Experts of a small language model.
Training: a variant of SOAP for the experts, 472M tokens, 7198 steps.
Below are experts of layer 4 (counted from 0) of a mixture-of-experts language model. Rows are named router (the router's row for the expert), down (a neuron's output weights, with its number) and show model dimensions 0-63. Each number is 50 + 10 x the weight over its row's rms, rounded and kept within 0 to 99.
Before each expert's rows: "comes before" lists some tokens at least twice as common just after its tokens as in all text. This comes from a sample of Wikipedia text that the model never trained on. Tokens count by the router's weight.

# expert 90
comes before: " of", " in", " was", " and", " is", ":"
router:59 45 72 50 51 38 52 57 66 59 40 41 37 38 68 50 72 28 29 27 53 54 60 54 61 57 51 63 53 71 47 60 61 52 42 69 42 35 69 33 56 54 53 44 42 33 55 44 49 54 59 43 48 45 64 37 56 41 49 62 44 40 63 55
down0:54 40 34 49 48 70 55 60 41 58 40 61 42 48 49 65 45 46 46 40 45 70 46 33 50 48 50 51 41 37 63 67 45 56 55 52 59 38 54 55 50 41 42 49 42 50 38 32 42 65 54 51 66 33 38 49 43 62 54 62 38 67 59 61
down1:33 39 52 46 28 57 77 37 55 56 48 44 50 51 59 44 46 50 69 36 52 46 52 41 54 61 31 45 40 51 59 57 36 37 51 50 47 49 52 65 46 50 41 64 43 51 42 64 51 37 46 35 41 43 46 48 23 53 44 54 52 67 37 39
down2:52 29 40 45 58 57 48 45 53 63 57 56 57 47 33 46 60 42 43 45 45 63 35 36 43 48 58 62 35 26 51 60 78 36 52 44 32 52 43 48 58 57 43 47 67 48 53 60 31 52 30 36 55 47 55 42 65 45 55 67 44 59 67 48
down3:65 54 50 56 60 34 50 47 37 56 58 48 49 51 58 52 61 39 51 62 43 62 33 44 54 48 41 29 47 55 27 43 41 36 57 48 50 52 37 42 41 68 49 41 67 44 54 57 45 56 55 64 61 48 41 62 63 66 57 54 59 44 54 46
down4:48 48 61 48 44 45 66 59 45 43 36 50 52 44 46 47 37 37 26 51 55 51 31 37 52 58 54 62 33 49 42 64 69 59 39 42 41 56 44 38 46 44 43 43 60 39 47 47 45 52 38 47 46 74 52 46 41 52 41 53 55 52 42 38
down5:62 46 42 45 31 42 43 53 51 61 42 58 58 42 42 54 66 47 72 39 41 55 43 50 48 35 45 54 44 25 39 47 58 35 50 58 56 68 39 40 58 50 39 46 49 48 56 23 60 40 55 53 54 40 47 39 45 34 52 44 46 46 79 60
down6:53 63 49 69 58 31 62 50 51 40 60 39 55 55 35 51 37 53 52 39 33 31 53 45 61 75 36 53 44 51 48 51 49 38 45 64 54 48 61 48 54 58 56 53 57 58 24 50 65 60 47 45 29 54 40 63 56 44 46 39 40 64 63 44
down7:58 57 65 61 56 46 40 51 66 52 48 63 44 26 38 48 46 50 47 42 57 55 63 40 39 65 60 42 57 41 37 37 47 74 61 68 53 44 36 52 43 57 37 63 48 45 71 56 52 60 75 62 48 36 39 43 50 56 61 60 49 55 50 41
down8:51 57 50 49 48 51 39 75 46 42 48 55 62 51 40 56 45 56 45 67 38 47 54 51 61 57 64 63 43 46 51 67 55 48 52 42 59 56 41 43 54 45 45 50 53 59 53 51 51 56 65 60 37 59 71 35 31 47 38 48 45 65 47 49
down9:55 40 46 50 32 50 55 57 31 46 54 53 55 61 54 45 55 46 44 52 45 47 63 76 51 46 44 62 53 52 29 46 56 53 71 49 36 53 59 56 52 57 62 34 60 58 68 41 28 54 66 62 48 72 59 47 49 29 57 40 60 52 48 45
down10:47 65 30 45 40 45 54 42 60 49 45 42 59 31 64 75 46 47 57 62 67 57 40 68 35 59 68 58 49 45 47 47 56 34 39 45 53 50 54 58 59 32 47 57 69 54 51 44 51 48 30 60 53 48 49 16 51 58 52 56 57 41 52 41
down11:51 39 43 34 57 50 48 46 44 35 57 41 40 61 39 38 49 31 42 53 51 43 40 52 48 53 73 41 41 53 40 62 55 62 43 32 34 48 67 52 47 52 38 58 41 58 51 49 47 31 63 54 42 54 56 54 37 59 63 53 37 58 43 32
down12:71 61 51 49 34 57 51 57 62 39 31 71 57 35 53 44 38 47 45 49 35 53 52 57 49 47 59 54 47 43 64 51 43 63 66 62 49 62 58 57 47 53 59 42 52 53 40 47 59 50 44 40 56 53 54 40 57 56 54 44 52 40 44 31
down13:52 50 72 51 61 28 53 55 67 45 50 43 61 49 43 44 62 53 59 21 51 52 58 52 30 46 42 61 73 55 55 59 44 49 50 46 54 55 37 56 45 59 35 55 56 42 52 48 55 49 54 34 52 72 43 57 43 43 66 59 44 72 48 48
down14:64 36 47 39 39 51 51 65 49 49 47 55 48 53 54 49 39 48 31 48 63 54 63 53 57 53 55 56 39 52 38 42 50 44 34 41 43 53 45 43 47 41 31 44 46 51 70 27 52 51 48 65 58 51 47 42 57 42 49 54 61 59 50 34
down15:39 46 52 72 61 35 53 57 56 47 65 59 62 57 39 46 45 64 61 44 27 54 49 51 37 43 54 60 52 54 48 40 50 50 45 40 49 57 47 40 62 48 51 46 62 45 49 58 53 71 38 43 39 49 46 61 59 52 41 47 50 35 26 40
down16:46 63 58 47 47 52 45 53 62 57 44 45 55 45 63 63 37 47 56 33 56 34 40 36 46 62 52 48 44 59 56 45 69 43 45 63 40 41 52 49 45 50 54 53 63 46 59 47 42 70 57 62 43 41 48 30 30 48 53 43 35 50 49 48
down17:32 31 35 42 37 61 36 41 30 47 51 69 56 40 48 78 24 54 53 51 34 77 57 57 31 43 45 29 52 42 54 35 65 48 42 37 48 51 41 60 48 62 42 53 56 44 44 56 39 61 48 38 57 42 57 43 49 60 53 48 58 40 53 60
down18:56 51 57 48 45 57 67 44 35 51 44 69 46 55 47 40 53 46 51 46 47 54 65 39 42 33 39 52 49 62 44 59 56 55 56 59 39 42 34 26 54 63 39 67 52 56 57 49 49 77 67 48 55 45 42 51 38 65 36 59 39 30 21 36
down19:31 36 50 51 60 44 31 41 49 63 67 48 39 55 47 76 36 49 54 60 57 58 42 54 56 45 50 51 48 50 49 42 40 56 54 53 73 47 54 79 48 60 65 61 39 62 49 59 38 39 47 71 52 46 34 61 52 55 46 51 42 46 35 44
down20:39 57 53 43 49 54 27 32 37 33 36 37 60 37 46 38 48 47 40 49 47 60 62 61 53 45 71 35 43 57 26 49 44 52 43 32 57 58 70 53 31 54 59 55 49 55 37 38 37 53 43 54 72 61 40 28 52 70 47 58 66 53 55 50
down21:45 44 70 48 41 43 50 63 68 49 34 51 42 57 59 41 51 73 45 40 31 56 47 56 59 64 50 57 45 32 63 46 74 56 54 52 45 56 62 45 48 67 62 45 52 49 60 61 37 64 61 53 58 56 39 42 43 51 41 54 45 46 40 56
down22:40 27 39 45 36 49 46 54 64 49 46 60 42 52 61 54 70 64 59 45 59 59 73 63 46 49 53 45 54 68 42 47 51 47 56 49 53 37 29 32 71 38 42 49 38 46 40 56 50 52 73 68 38 56 65 53 30 44 56 50 61 55 57 33
down23:55 53 47 49 46 59 54 59 54 71 41 33 46 61 53 47 64 33 48 56 45 28 53 55 46 29 53 71 55 69 49 38 48 55 38 60 62 36 30 45 48 42 56 57 59 60 63 46 55 37 48 60 59 58 55 62 54 53 36 52 34 57 57 46